From a checkpoint of a small mixture-of-experts model trained on Wikipedia: vocabulary 8192, 58.4M parameters.
Below are experts of layer 10 (counted from 0) of a mixture-of-experts language model. Rows are named router (the router's row for the expert), gate (a neuron's input weights, with its number), up (a neuron's input weights, with its number) and show model dimensions 0-223. Each number is 128 + 32 x the weight over its row's rms, rounded and kept within 0 to 255. Numbers have three digits each.
After each expert's rows: "mostly gets" lists some tokens that are sent to it at least half of the time. This comes from a sample of Wikipedia text that the model never trained on.

# expert 13
router:130105104187141216157177126190101151155109159186110159120141094191164112135073052127072161045070177113168146140127131127114180179143141119213135111109137180112210164101118090120089173097102149151148055115101142136161123094113113151090113110128141125161105150106141133117140143144093128117156139132098116118169150169108115134124123136157084162144097178156190130148142104118145109131142154138068201100167069168143176132151119101131170100157095096093115152138140141137120119090183130198119129127049100100121100120102152102171185121124148162145124066143129097137123136165096076127153095087123139112147093152102121094123091169122112112098171120145136067094175145142064115108171
gate0:162183061122108151112122129167107065106148087114063104119136130197058122146110177164116106136112110135100124154153138115145176148126086130101119063137089131101135095169157144121147075079115115162146121152174130126134189127111191120113132153162159090144084151152175095128162114107214139173105179112105136146102159210084152199182139093162067189097114110173078110109130112150123133182158149159124181156120142153098130128160105113109148131116131104106132152065145158119158128092136131088138144155148093116127025119129183081154169171139174168154133095184107122135105074144128109119147140145094171163093195128151147136155134120105114102054116107092146155167161096148164089104151
up0:069105116144125133119126086141133165137103153114110114172057099090143095116134106136171140158115115119122122149113108127091087121114089092123122138131176106163134157109112109080066162157168105152160114173071113106135134118173105129140177139113063091124093082149124155163174205174125138054131091139107129085117135101176064119128126102145176107100129143174181119115087116134199125097113090055180152164137100109140118120129145169165124096126114154143150152229099131128110152074093145060191132111117140075138172137125162136150147146140024085096114134093136116170109124102115175116093129157140178071139150129077089147096082097067155094164129170182143151126108061135180119122160
gate1:118112193187172121128173133133134186111100109133117142144115114162152143112121147117110186093113098095108121194092114039134176151091071086091115095116150164207093126151130111128165140119128146119156096128082146078148144129087123138131105116107107150155094056084149155113131174114113105097081181128149161137111083172108133143114133136108093119144102156164140085112113125114147097117158162103168145180140166188135127141122191108110164167208085118080170173126058115182135168111111142172185185106167116176148110111082179196134174115123138145078109106174086102078113147096127149134126097150120166150086121111179159141141132151118155106186139151102144019164158128094152143113095
up1:136091071101084101115142135161134095099101181145122103125127145104158048108119173091184107060096131151134131124158169126136143075132168156151166106134136158045126116145121166071098124128141075135058163106170151142110134083075164189167135127069211134084159172179125145112138146118109144135134111149121127192136124162199130114168091116127174094100127095091091142074157137136125152072098111147088178093162173088144182172088120133108141057058111145125101107120124176092143143122175102112079122110111134132106150077125068097136118129170133150177114142128101113138137104161145134155162153090177075116158156126124120166124159132118165195076103132188124169076100123157123181126111
mostly gets: " could", " using", " can", " without", " should", " to"

# expert 7
router:080189160187143146109144142204074118153118174110156095125156054172147142171121088145117134169146115156150170148135147159158142117120181114129139079110083139138162137135108168091079180097114116150182069137143150117131100066098151130164119134126077098097081145158136121140114124123109122132183171128130146145124182114152226157086131144115154101137143172193168121125140108109082122185072116129084170062145085140131140159191052071117167188114139189142084092120097084121132205106205143126168129098139162137141164112169125125185119151143134125144115104120117133115164127126094086118136178125104174110094162156132098103180112087070091126129172100089090136126149136162103118138156
gate0:158144124121132091223162179113188142105096138140148125159172141176083130093136114073113112228023113146125153148108083110138151132139120131112134152173178099091125096086134106124070175130099088104120124141099117131118187104115141123125155083012095120134128151137080161144113163152105133143146090148142172142074084148084108162104167120083143168104117138106117147154127135099143151131144130107204105091172077123143104134144113192097125142062055129109167057137176176121108149123111127159121104140107100098096154189062160097097115087176115125134143139144112135145110116082176158116095187146125123127112108144145161132194102117083163136099103137124130122140089167083076123098139
up0:200128146088095201145103108150166118164127083154130195097076133123160091129101094096096042122092128177140130115143130140100132147118146116053103144120169174137154113109145126116148200151094186172112105136172185140115066081153109107092124116109100084117184105099174116145220141132137126176119177122134101167128119081158130132146091140198176153142140083149132135144121109142085080121121149111079121093136100117176083129167151090089142128189076087135121141111121089122206131157111129109113117093166119094155134063124148220159138180165098115174142120129134075126130112146146119088166118116183114148136099111122116139116138075168112118112126097145153073161162090122068184110102
gate1:095090128161141123155083101166138104102173131108161128136083134058114129110136139174035140153084102185131107053145127076119131170175114113108099181118098144068149161147075119107144133092129125150050123103138151146193091081091082135135153092114182131099102117127158125100114126183168143167123085153136124120130132072086116072112110124105106146154065110134091144151126156154123144130153090164103191107157166130082140069096097066118160159156111049108089150164126170169085157136076104133154131082124129148082167110153157149100100168140109090184121165159100135155102147154125137171090088108100133151162132150103173178122133065147110144122136138072079097090155117046083126133096
up1:150128148143201156189107171171123095171140074114064129129129177111090124125124117120075151060107133132166137105121157160109140187178118098142106149117078157160160130162140079117093206118142122111137110135134146172113122122150111102090120138132169143121113123146109106100110084164156176183112056145144064173149074148113172100132111135125085113109150188088076091082137088188154097133079191138114127129137118186114137076068115084126108132117102158147102148156141063163122184122109124114101078157147152132116164148123164109039104102142229076130084192094135179110143138145122111137129161065132196147095123153120139149127168137136108111136135143148135179163121146084147068110138
mostly gets: " elected", " appointed", " federal", " presidential", "islative", " voted"

# expert 37
router:105109158104127131089164104111090107139130126099141072081111163108063103111091090132147096075062153139119107071137140154074142150131098079180046157127125189212147164134092178127162102116147151172060162155188100124129115197133086204156187162086151163133074123198109159153160086108112142087162089144150138143143157129160133177145177172131123122165108156186106116157139106143129151130108098166121103072151084193142107124115116118116176143117128142158154152156086146153104162112136121110147139116118123150118053188123124123177121125104163088082144136125086095064072130118140111154144123152120151171124152109122095168150067107125124172141120151094095111133117169197091084129165
gate1:096206101128167122086128096175159092162103131139114116138109128110130149132101178148163199116122138108171101119160115123138088181147132066114115169164141132165089136141121196133106157145137091204164089155139142162104135097148165093148135164186119094128147146093102089162181106122181147122110125194101134164138134146144038140121119126063092098114167172139130061131093126117140161185134111086076064119117113108097111128141155131095104133138114139093155160160093124128063136067160120034091147175154156069127104137173159117168139113147111144179108092150055134170162169076155186137163149113166061130110115150108146177143058106160125164110106077145155114093148131118134147147099
up1:145134125135141153125132126111126136083115123160113126171120090130145117124140186142108161155168091126110157124192078066160159103109109137195078137136140136154107116155146099188075178074089119162157104104103190173140136089160093105112142166113111174116161156167181135108145125151155099162134064145073076118154116126149155149101133068156156086146170120156148118063134123178113102111087082189154160091094126151197116133186119098172095101098093140153066114116104154148166144103178114128112135083051110105117086151090144108156095108136085091130118102087083108052177141106100082102097163106108079168148083161059165107158102131158143087171104113172123109111133083183081103102103
gate2:073130117074122098111145165088123139142101155108104152118143116108109075082113090161165125103182066181117130123117147107094110121107117075128094077096086104201120131119189123070090092127118081129090074139062147120181080184109166111141090151078135122162143139151116136066167158087110149134147098122182133147119112149121137087130106096060148118144148118147111110118096112113107127134089158137142145107156151147171192201173153100135110117077081117103089092103066085137148154131190154122126114110121126128146154144120156106178113155106157111207094090121148093121164113083069160060073126119092097147116216126142124117126087110196078118127095093115116136161177175212109133120129
up2:126186103132093148149142083086147137092148077110095132127103181095147179144096096115119055138141155089081132057185138135122085117127162143068150116174171155145135094162154068136098171135102110145110126103132097153150139070158145153131144100121125092085135108104116178164153130150101101113126161172152164117070165117101115092124119136155137087172160115135157155161182118161149146143134131117057061195086090124106120054152120151152097154165120143122189119077159142146089134133111173132123120167156169156102101096106138158136164135205120169087154215104074126149102171136112104138154066168152159162111123148121080151160143090133146178124135136131103146119149124066208103216164
mostly gets: "\".", ").", ".\"", "\":", " titled", " stating"

# expert 0
router:058137086098123058135132119121145127080114161079121171124177140154136108083122169125097089077101173166117087169102097171165082093102119147086163167112160159089143154117112131108101139122121138134131143119094119115134128119159173165063142163120171103166148104117095151215121118169104103169149099117131140091127105165141155071062134097176142095124168103138069146107086101209146159108124139120109074136089139140104187098141135094146066117104092114073164073129165076121132119107183145143095120174165149135075134154148079088136094174116104072123094177105149189150132114171143128139147109122124093150158127149129182164174116159186177070138140138091184172173085125129142120082066
gate0:092089204094080096145142080131080135158088092134087093139127146173143160151178196121141125128185140160086140119049140217144153124104113123114148066110122135123167127069102112066146112095112120150147180146108169078152110179117128153133137126149087071106119165139111088169119120110165133157120106176109136071150071141076125140153109137178137145133145124144142080114134143104109143196095119097136130064141099156143129153156111131145179174114094099146090116132167155181160190165114138113184169122102148123114118133101140145177133129150192085127081134138109097072169141103119107095156144103178104129140121070152138109105124149105122022049118113067101082099168144180154142114160
up0:098151124185125129161119107113123150116122089075154064146183198208137145129163160111153128160198135137143165089102121177157183120093071142144121126081060065125135112093168164136163162081115113103110158133151054103130122107110068190132104144123169077163137145095163133153178062118128124118086062120105132104096123120123122140169112126140133089119112149121141135140165164214155144122125099120138135015151065112112145133170125122129176113103122092110110134118099101166129100164137132118128067066142091137096146126152131103182144077103141166126147175118136129115120086171153090178120133083133142165080172109196128112166169171125115091115100138118154155110153116056151081107158
gate1:115139153120174160132097105116102130172169109216101149125154135175089157085126136140122076025147143143115115106091095058112150168125120109102122062165081166135148130123151129190120113142149066169094162104135064098168147103131106134126124140150102130100098154106144105130179160153172121166140137079126108105098125104084129106139075148139109128083178119128082164136101076136095136026059149154160135098127161142099129137088138100114092079122141156121161189163177149147100120140141051139132145183134119149131127089114112172118173139162118153160122106143128195133101217099112114034170111148133054085151165096177143134156132123150153145098138131152113158199106124119129158127130
up1:119150140106159117162101119130097166173154158118126086135143193123146140111099114103139147161145159056171091155141081121090105120130135104098200068099130120091085088130155095078199143126119151091131095082145162131095160095186187114157092150154151171138070177097098088190105112134132141089113079156119133086127166103133141070138139167177152138080094156118155158138123121191102092073164116132126124088163072166183117082090201176114119125106093149113159155119145110103187150156071066126130104068127110194103085128154163118128155112159116135076186086131113155085131132117171124132113060160103134157097132143172129193133119136124135088161171101165132186168092129158143098129155
mostly gets: " rep", " comp", " dep", " acc", " arr", " att"

# expert 5
router:115128184090091098143051168150100121089140135127154168119135109151126127111138113120106073157184131153103113134165127124142097094112150132057142134115160109107102093125126157160122113061120148153189155160111145111112108105069146141145109113124203127139137103140106114198135130180117155113145162184149119159086093116110147117137163145116176109086209101148062122177136106086143148069121104162167064167076128150115130155146105092130145170120122152152116117129170101161135138152092208090105152138142231074151141115133156106073162108136108069175159164105076112170169119094154152107150183072125132130149124115158078142144128127056180145205104145137088149112041121133162169116109
gate0:150157162108099101089075077136131133120110209110144122139150119157073127124127121125205168152103158178089115140150208170135188113184123153130075114139169130146107133154097127191058122146060148111095077081156089211124135095110158133090077137157156118169132147091105044103122163095135154118080138130094109159128144146127176151098082090106189159139093104157129063101111106137050168188091085123188082122098116109084130119177077147138142116112098103074114136138108159155128108107118098088095053126085133105112111162103162175129120105117144159133107144130103163155100152161141125162173113109142157151104105158140127154116134122117111110111164139184152129098104082110163149099054
up0:156159164098137102065035147123196119128108135105109099158143118118119115168116154114110176135093123111096121141144171130213145097110150077124096094134100097161085107151161217122126110147152186101121059123126160115135126084132094146128114130162146103062111084152102107106099162086152047140109173089102175113050147122120135153180135106111173115156107070109070097140132127147065100123165128119193078097170097148100086146164125081164111084121133177128096119140160148142114130114137077135132114101130084101136139098121118108139137135156082100131153108083166162169113081114133150052101120161212083152135102140128124091122116133067091107082185119155167169072123141078112104123090
gate1:157173112196125125146156126122159063145091139147160173126099125089174114136111126150156088072144118166186132173150092097147100128131118122149110158087117105174077116195124127178093135147152112099144116145198127088158099081092096103167153159088129159145160152141064113126170110124102103117110107101124116088092166157174081067168127146113142092094125117155088091125149096148086097116179154183143153138085174092115116148090214123112093120071071116105052135132157113157121115118185064149157122090166145101103089130121112133099107155092122098101179059101154142131123136151109148160170133095092093090165177131132092129164136167114163141058117209161111158140154069122133086068146
up1:105149149115108178097110127095074149044128204156133141150126112120163090103134115161146134132165135081147170116160114158126188097152105152102141150138115102178075102096069081165108116157155116102154119167145113122100158187136168103133095144115135087143116150109108147131115137087149150127118131189115186100187180184074089064116098146203092078094111103140159130112145094056139119174125120100123107154150081138142055133155131063112191090121108148122082135155108117166153213177175190115142081135162122097116129102106052077078139092068120122106112106150164169108120103123131172119105059062108129124158156135124116142144080089186133102166135137113127120116124169104131117104107
mostly gets: " Army", " Navy", " Air", " Infantry", " Military", " Brigade"

# expert 36
router:120079151142130148163134156155158093147093089102102121154070142190181137158123132117121129113105159106183081149123102083163172116120176070142128095088092157071173166146102158114160130082112175108152145077092099165136166123152118177149085157172133051171121099138143151122119153110130158083067042150104100122133121159150101155103152157125056130117127158121100116081189111132134183151135101163198156094142107150185124148057121174125152112184110114106124089150192085109122128091104062101166119158111152162173132170185113071149088094117129140155119187166116068146116120162150132086120168140118118159116137106113159178094102065130129137147180113157123131166060145116152168110142
gate0:132102162126135167138124052125121159143138112108130113193161106109102108150191158111134138149119098123132097136113113145169155146134122137124175124097121101095114138146128166143122130126104115164150126162118119113152115074112094175192094106106193168095162092139120037129161106076068136160127145140113126078028127077082084151119077112161123137174153111141153150087140066158132118080129100128098101174132134118131160105158097127170104097119072134020096141149148111153157082062082129100195146173140155191090098089078102160160094090138122100112104156183133181108130132097180083104118164157041119058143104140094132135140129151106121076104088116134128158157105134168118132144067
up0:151085141162129154105087165151123120183120160156158115168106138185100166088058130112077165144107119098139110107149109124076117179083106133190148171080091074095154175122136167144109146094094128103079139107120149161087187101118127154152173138134142094137173144111136128112103126088166141117144121099101166121044137103156146110112102132123161152198169121107116171083177099141124153129159153146137175163156157063133117162167131112138135139127112152160110142112134139135137095128205157081143107116102173108120040113137092101144159100158134135175171121110120133144179064147150154107033148135108046085199130108103132093136118188084083109151084158148124152082089095121079095066165
gate1:113138115175100148129095135162171176064094149179170127134124082070104137084112092109154078125071176094167123137146118164113148144131165118132195127164138106121167090178156119167131133139145161152164132129079139158140130072104054167095174099144062126066092123060083086195145147164153182134107169172163114091096116109130158130113094109154150130113115187160159144119137115119058106165141150149141121148158121147118148147144083156106126161095125115120095121066107140148131139111093131082116081134150168155137049101141127098127064097127099185111146201099117128138140090076141157094154143120147163123175044142132125171107094130105127187142104101121141053134046092136152171114105
up1:130231104167156098078128140171141144121141031147188131091169110100096168126139094161111128093194073164124117155142159120144079148128099124116156126119134071102106096118121165136119112119176043065152163160138063150124165083139172114080125157114138092111136185096144123148113139133086057133078108109091113123134104147159096084148131133113094144151104123118120124143125149114125185157117167158131094094113135139165109119184087178129099181144153115090140071137159132164155146124077118183098094135116118152121192140105174113148153138127129102082096136149164136093135125127112121163127053136142066150110105168102181078185056113111159166094179161155105124151184136140079193096126
mostly gets: " an", " \"", " '", "See", " “", "{"

# expert 22
router:127150114155133102071103168100204072091146113086091170143132112173070124121107135125109036168155107131191137184171081067109168146126152124113105143105123116121140121095064192112149107116099103162134121087130124131137096133093065142117144122085053142138090107130179097104064085078092143139113162104160156165109150140118143107182129133091127116114154089181106141141072117044065131099129076131169126092100109105121180171097121142119144154148087157128141102134133123130138138157173149163100076123152117145165147115143114102106106148133143138131098157122105112131033110105157067124140103175098105174179116095065054170131116168137154135155126097105178177097075125129167097178116
gate1:115161185173119144099137128162115162090093164056149070140108152153110138163149150112093066096115152110141131163093138133125105138175125150092160145123152135144132143129147115173140162172148126104161086187145116095110174089137093144156112067113130061141105076102167129163132123135097091128134161141080180136106091206176111201099126170188139162091114119147104068118161139102113113175122121130130183144079097140148128103101147096085122144105171179086141122152055136132063178107136127124075135117099195150140110169156085158153099125178151164137082150117087122082123164146061152140119160114088172147088121117158144145192126215159168185080134119104169179151109110100147147179153
up1:070056155127126109117107119178116162134157072114080126163134179176111092142129090114092164156076159129137135124124130131147105077142146183098114189124127106041194132145104138129103193163138076106115107128137120108154130069097152125086084053207104086142119169122110113133134118083117127080096109092104200171081138138155128159124126103124147146170142138163143157092121148160132090121136094103130165095108101080171184103098139063145161102143146162125199136099158159087130104117091131156116104138152137151133102179175135088096153114204119183159102105167113108080127186165126149125119146124115156187118121118139167134131190032197119126131095112140122164082106172123136100171123
gate2:131151176135099183179086117142187134128121095164148176076154117065146147110093103143146087131096143131068189113143164154120128137187090200149133101106110080106108121106117167159147105140097170122083120180126135133080158112116097216129122137185090163111129129191129173064128171197157127142167184140160080152139159049150142195093152108164090068156068128139078122163134132093112148088095162147146143125077149177129078128143161135145134168111119120145171177141163199154114146064123135186154144138087090128141089147126093176146138123100106119145139099062135157129189101147114149221137124105118126112180130123148154169114135112107094111111121153142154117151115125127099100128092
up2:139173130114128104128147145092155122110129083141187131105131157112071115122117180147151128117102116147079097112088166116093126188116133129075124151065118152113104123093157134069143083202120154157115117187091088057179190108060101156157151202136126151168166094197136129108099125157142127147099129169074130114161140114119112101136109078145115120135103164144107126133109143166053175089175100133137120121048118084126154141137139082124150205079167107097122156151152147172131115148164105172100177131134083144138104158096098148162108155125112134122135181108147193118144176098064139185115136128093128099125101085178158126181103143104142140094172102173191135167131149185105043110112
mostly gets: " DF", " ITA", " MF", " AUS", " FW", " BRA"

# expert 28
router:072145105126117141115159079090152085076174081089107118114162125109151140140135128109083146188108104064178118098158075118058093155190094094128136100108178178184074156099082136130122153126114101164112108133083182123109148150104101078147187117128156131171126160164198168105129124122112166176143125120132095162193143197137127136128187176103095164152193128112103168161109157089158123131074100163134135076130100154172164130073159186117187110076134204166085118133095144168131183145157034130126155155097136121121087158121131132117104154104146156100152099140121065106095075136119093135111176124113099123113120123145121105132083157148113146099100120092121074093107111150134120176113
gate0:091062095073098137134140110183147134140146180139021110114153118139148133117165102130107195112116121094122135058119168169149138184133172166144152143120201122116101167132128150125080149137119059129111134115081092158180088119133076098182143087112117136142087150088181157207117124164070155102175154076130106109162149118129137139152145121108129137118075118130100112209111077164197123097053151080151132185181179107139095125133171117118183096149146157143200130102097090154131094082112130111176132147171173095102144116088168136136110132157164076153112114018089159145129110156127144130135145147097163118129100159095115129119124137078127136137139112131133113129146126154166123168119
up0:196140142149157062099127146167134078111151175133135100118107083103179152131126128118117131135139148109113082111135158121119133144136088084113093093148140199185096132121066137109109137162112184189118192117070138140102148125132162185141120104116092096166134158124145150121104143201113183129106091109100173118104103140101054151130109084111177150096157144113101112137064104119161125111149134100121148132123124079085140230105191166151098133131110104108146144130150155076115100105119142129136154170166101066086106162093146173051143106136101178144161151104090094111129073139191068099197137176124180185194117091102112133105115137091175121173156161109146139117111132180123066155100
gate1:161204085093154085158150152131102094151089098097095092154085148107133160210097136110092089091168141146120106180059144113116205177074184063142166154104129139133151129156148132123190093136121148112138107117157123098123170130117118125133157161141125064104114077103127123071131120146124153127143114086115098076144108127115112152139162124170106147138118100076121153147165126123138082167139107113039111155167139136161111180122121137159100137113147105112149135119114203152209117159082158172133124136143133036087100130147145103153142110129165135157173092106143089119098119171156165164091141131103057133136050138076136159052103109189116152149127164091125057073123133110143182151123
up1:111132144140173070146124202130146119166099068146110056129150162111126153194071165073122177092141161139112092158115130126125132095143118095152173171132117101163127101175118119146103193102122151126117088122118174084121112182115034118184105102163166085134139114107121131127165111111125151125165162049135076173190144145136106092132181149136113107110148107142080143093193126132121112135107119110111146142106066120128091141106122143115120113127113102139100145094124136144149121060105148153143097142191130033109154133171151161098144079106161135124115105155126103141103097184138124190139122245142095168110147111066131140144122121166099138133160088175125100123165099133120240097112
mostly gets: ".", " .", ").", "\".", "′", ".\""

# expert 29
router:098146118172126197101061159064185167140116067140153132170157182149151130118161106090120099161121071071131160175145079096124180118144103096151152185150180100124094128147082076147190155160115153123113140136145159140156068164102119154132060159159137135149206089108161117099156124102094146161102192155103091119120145086121118091121107108090085111088066098115109120182103167048112115126108191176128098130136100137124147193118164134147183122173158142130090153150130153098135102115137139094089173119086116106145091100146056108138100102156105191168189126131185099119112112111157109128166126081113089148149142103114152092092145149124142126075137119164189123089132083112111128125085
gate1:114125112115152145131158180082103138103111133158094163200134169120143161110120105192161121106156130115098138170181084135114155111120124122143135083108160164109138140153129151141103138136134201131064131106119119114172121109120096138073137105174109141125174115121130060152142134152080090159144117064109158206115135137180164138138153130125150147117098061156146066229195050197082140125126171153134162174189085117059141101115187166185100099181136189175101111152108160123105155137108080169136104116112152114198140178159116124133114162124165142093108100143143113142127110100121092155136079166164099097121103092114171115153139171116144120161090088111088109085081150108183091131144
up1:081085164131090131152125111137102123127144105143109197087115150104110144124118051124116157162081048103191160122127156153101119133109177138112164150088116120129161158150068157101162122084124103147163139073152075150118056129107137127106137152156152135151093157105180143161221117137158108105113112107178076094108139157157113116097090103038127080114130093101082141098161156061134167141156115158087167109128168082122089088208130104096126107116159085094145130079182093098156125130135119137141081118172128189107164114074148129108139110145099119101118177157119166151176122130106212192124150163134146122152113204075111165156161153120134084139116110107152115156103119186076127130163
gate2:116129120130109111097108163107199179101135116107104146175171145168084120147080111125120126133163093104116213122165140115106165207142120145093131133154085080147182153147095106120200136094059115132078113143157131155122083091087112124170106128137082146121099127152167101126157137088063136153141161108082097131107072098144085123057166099100117139131094116128144086094085115155151185131087144166114133127113115212109091135160180071120124173065138137065137129131155097181124079105141128116159094138149104098169154090077201145070139177114172128120157121139188150141100150084156190154079099139164133172088085093097153202159133143119121141098120114123120143168081150129154129171134
up2:173137168069123100120114131111141159139163080085077127107157107120126134149081096130158181124123099200152101183091157115184148102163159132073084122171150142027100183169160127109126139114134133089114170173101165091126126065138182083151112080119125092091115069135118154090205170097167101118098170180137121131120159105124181125102110051128164135149145072163129109149141184147112092146149126124136149120129153112119109129120101146121090148157171136105108066140128160097086162135106185078151135178134178195155134165082124105133098159116098139160106128194105155185090141142196081078109177089139096105144147186155149159114092146114126139118144144102105101073070117117139142146150
mostly gets: "а", "о", "е", "}", "и", "у"

# expert 38
router:140203106071104118135073133086116135141118160072112146158176129122165147093147106100163087122175126134092163122088143109182102127094149150151102160163155113153151129074142139083113067115133072133146162133114160094162083101108199088104189112097134167090147111139082160159079184194125145125147146069129129120089074121053103119108155102162147081109113128143130133110133094094085086122148115126073124172101144139140086071190118155120104102072159188090141120116107078122127143092112169133108122147119157092131109126133097102075089143092122139153127192128171163099143134132154198119132112130127124185112140157122143187165202196119133126153106157149187167172077147149166127215116
gate0:141085110131130124114128146203111133117094077133087095118146032124056129184139110168071094185096146093050133093102141147114127128149156119170131133200109155113139184093099102120144100088102105136130125116110088128082117179097158128117156131126067122127080125181132143125120173119138103127151168084103142185062168113108118180148082099114125068148140072163095059163131120106136145134144127140121147163132122145090151135131136105140136125149146169077113153129085121171143126189106175130112212189146128157158075137180148144173108169096146137140131141126186208130116174170108118159141135211131093132156119120114138121145187092118116114146181126172119124130124118178155053086072
up0:108157182137123128106146120140138150090132157141154114119200101139125137097141211164116127066169068094149109173092125127090169120157158081099104170184084098129075189161100111100104157133113128072137137128146158114144147057095139127071154148130136089160151078159108033130149155159138134167146093097113138117172131125178155175148121129178099180173127113147043131169109152116116121083130111140112134118068126078123153075083104155108158100155154096131116101163121137210074178169176187202134093161115117137089093149125130141164087099116162121166086148094149103171176085125168149165156120122085118095149101086131165135082073128092155114109128097096115161179159132134124109119123
gate1:151081081092097097098129143141088206114099121133178086083148105115148068107120123074130112163099197088119129129145122167078121144141130116119123118169115131121174120066090095098091152116100096077134076107160117116145155142136160126104119203059123070070128134108140152109136171072163105158146106131147135096119106125169138176155136193140081116089158157133149122112103124130091142099160122146104176119118173143128133091064107128137107093061108209087096110169122129130233156142164147106063133121098106093084118188154176129207135169171084135112146141160150108130135198107154149131205136127167106139099134127153133174111146112108167123156111192128129087145142139102101145093074
up1:097078171153160106164150120178101084178119078088103099133126118090150164147149150149167125119174072096090111133079203120142124161117124171158152071147146095141065136093126149091130112126120121115132120116076109153117123106129082135140101093170203106157167102140142144151111182122130141132150143085144125150170142079139114078099161135152133095235103096126126131165079151128134085126095113139111125139051102178144170158178130076082126152119132117110111146074182163159180188044109074148158099090102145128124082125113109119118130075104131088099123205170112142148110101149115077114131120045082100108097180109107122127120091080171198103136176133114096109109139177132111110105153
mostly gets: " s", " t", " v", " bl", " sl", " S"

# expert 18
router:138142145159118165112128116133105097177106068143140131120183152091106167115147150093144187127064118107194143102146165127166127169147125074149135189117108182116128104102156166116118069151199099152069112123157091119119111122187177118126121135107134177085131116151103126139144088118111154082077208182155123172205187060134112132137134130106119122068122097173179095149100148142140111084140114123075074120145074153124094089094173141141116147167143094166132118143122160079131108160069165145125183127106075059126173140180113131139161109144098138091130167142133090146085172069137202155112122154107084120075117094156178149107120071110078131181149126111087092147134112136150080134149
gate0:167128168162133100130126136113059142094120130141172101099117098071112146109114125157099126177062150101128126199140190154138136100100115122175153067164115066164181119098161097186127095139163117135179143143101152115116147173121127145117218169197066188184145141109110138141137125195156156077128113101133124115161101114148082184154125120132159116093137118166174128146050144164131079091144220109118115128066138129099156081064103115124148147181083167115113102110159146116124140127156175115160096144095046138116098102171158105189145193132137131144113108174157170122103123154147130122076102163111189100177141142153163110143151149114102114136077150122166128161121103174118147115151
up0:090134083121120177142079159131143136145114107117090125163145156138166090117151158094123111117127089152148039097213097070125100138125142158105111131098146089096132172131081110144140144123050107143127097155183135177118131131176139176163136115141169089097148051143135164112115161131119132125152148118125106114128128127128161095080156132118084172179138102071057095116194111078075162147098087155095167145179126149137045123166146103139166063118181138151092172111116103144118129111116138147089188136205165126114131144074095132107096068100124128077150134168112081129123089096074115109123064057085125152106142157103096133138099087136120077116179117124145169090096123162134083091077
gate1:170110127097135187094159107114127138120109187160131190096169114123095108079138171107096125093105140077122158119106093125131104096098127094156131124131108151168154084033127171133155107138143111167073156090147109088144157080135156135176154116130135129178123115094125125125122151186105148121113071132119152125200205152158163095110134124083068130179090129119106160140137136142151137087163053107192181118169092195186160131088112161154040085133142140142112163183115147177100134110135139128149194114173125182149144131144132169169108114100142102092109153104183059159175062153092171107083129088135124122173090153147153111152070086127100133146096117176124105102114097079130132150102
up1:189158122155083183114065094110102121026137160107176110128060090189141166125180100112089061123175110195101128107137135102126164132140104147166093108148126155153138141116147135149110083141146133142145138100152153089145153191099145119131197108146102144163136083168183122084193142168107089079097152206116099097140089117147097112110174117182126169161110195094095108178151129161113124105157102131104091095149114098159079131152162092113131099134115103075133080166111182172118110079199107127168115093136124081183128162047136180171127149152116122079101132137160129079111168149128163135148127128140121121137112113094151109144136135098079149093085084103112116159115108131082155093133
mostly gets: " album", " song", " film", " video", " episode", " Albums"

# expert 3
router:134104152140170102130155138163106111174151162142126109099121113071091108121105151152129091178155106145152104166177170118147071091159131117074196120141119105191075140088118146121142084117116164192114105126151174130118152180130112183151055129158129163169111153135188095164113181148105177136154196143140140123114207069203131124123139136148081136112089120134134139114115163098096114102128128082139188159113117171125119131150111151081134175119137146217143086110058107112096091098173197137089177123101123186160135182143123149146113088146117141147146092102140135163132150088058169153135122072116114115106184150166143128136135093154107138114173120145069109075139098078200168114091
gate0:124109117116173107143180115186113127120143122157143142128116097066096048123116121154119099134061083103138116114125115174118102130155126146115106182102130173154108062121110119093148080201123104155114177076159162146120100104097121106099124101196129175134134131169127108142129100101111106111185105150132094160065092121127105125158101120176093143165128178101092122117127178151131146103139164165140124219137153168088188144165150097112101148135074146093100118071072186183059177140115157187082138105108175162105116098131138138097155110113110144115110151160156161141129200140132147139019143099153154103145175126106118164095164133160109144149085200096129194141116150161079136128180
up0:107112117146154131119182088172116093090119146144151174175123137109095145097148118154104143122131176127119154105186149151097079149152107093108087192136171127150094128127072077085159107196157080122142176164094161123125144095139104109138071131168162164131091129144117048141142136088071163108170174188137082116142143099128126127186107110157149152124146139084156166116159100120141140147146167170158161132070133143107097128084185151070128151157136075097114140122127208204068163123143090154155104152127122099134133107136125120119137109090122115086092136193156117198137130109093162155082148120145128050163152090109125155088168170107108089159129143121099117201092137115122021069148
gate1:178152064089143087155098145060113167116075102116150092107140184116046100105143149094122118149098171102077142177137125174215133136140151160135216072113121098108149133158126109136122112133168118120129158117189174110165075145157130086156119109158132110122121151141184110178162093128156154125172211067150120128147195195122140096168133176072098115085061133096172186154136086078141102113097143082126144143155092141107140107155152121114154178119107086145133113130119161122169156179179142145133086074111115159136159098135128126160112115102105129117135117156123174146128102140181071110135150071114102149154099152144132162130116141134136133130138063173045134121149104188171098157110
up1:124131123100125076124133137147148128085106074150126181165157181143050128123132223154132122116110140103115166133131154119184156070144134072112142152109163116111147144139106134166049097163154129114141092081205162118103144146125109128091095123150132114155117132151135095166136126118150150116118120157192148132153216153147132088168173091147122178121134066128126135106132123091088128144129148076177192151093071076088141132112060138088106147121101144121142117142149103143121141189102117147123120192130122067151199082195116120062076143183166146109128131126153116102146112107090099125135080118172147137117133155156195117133087152167108116161086072135133070177146200208140137114088
mostly gets: " American", " English", " British", " German", " Chinese", " Russian"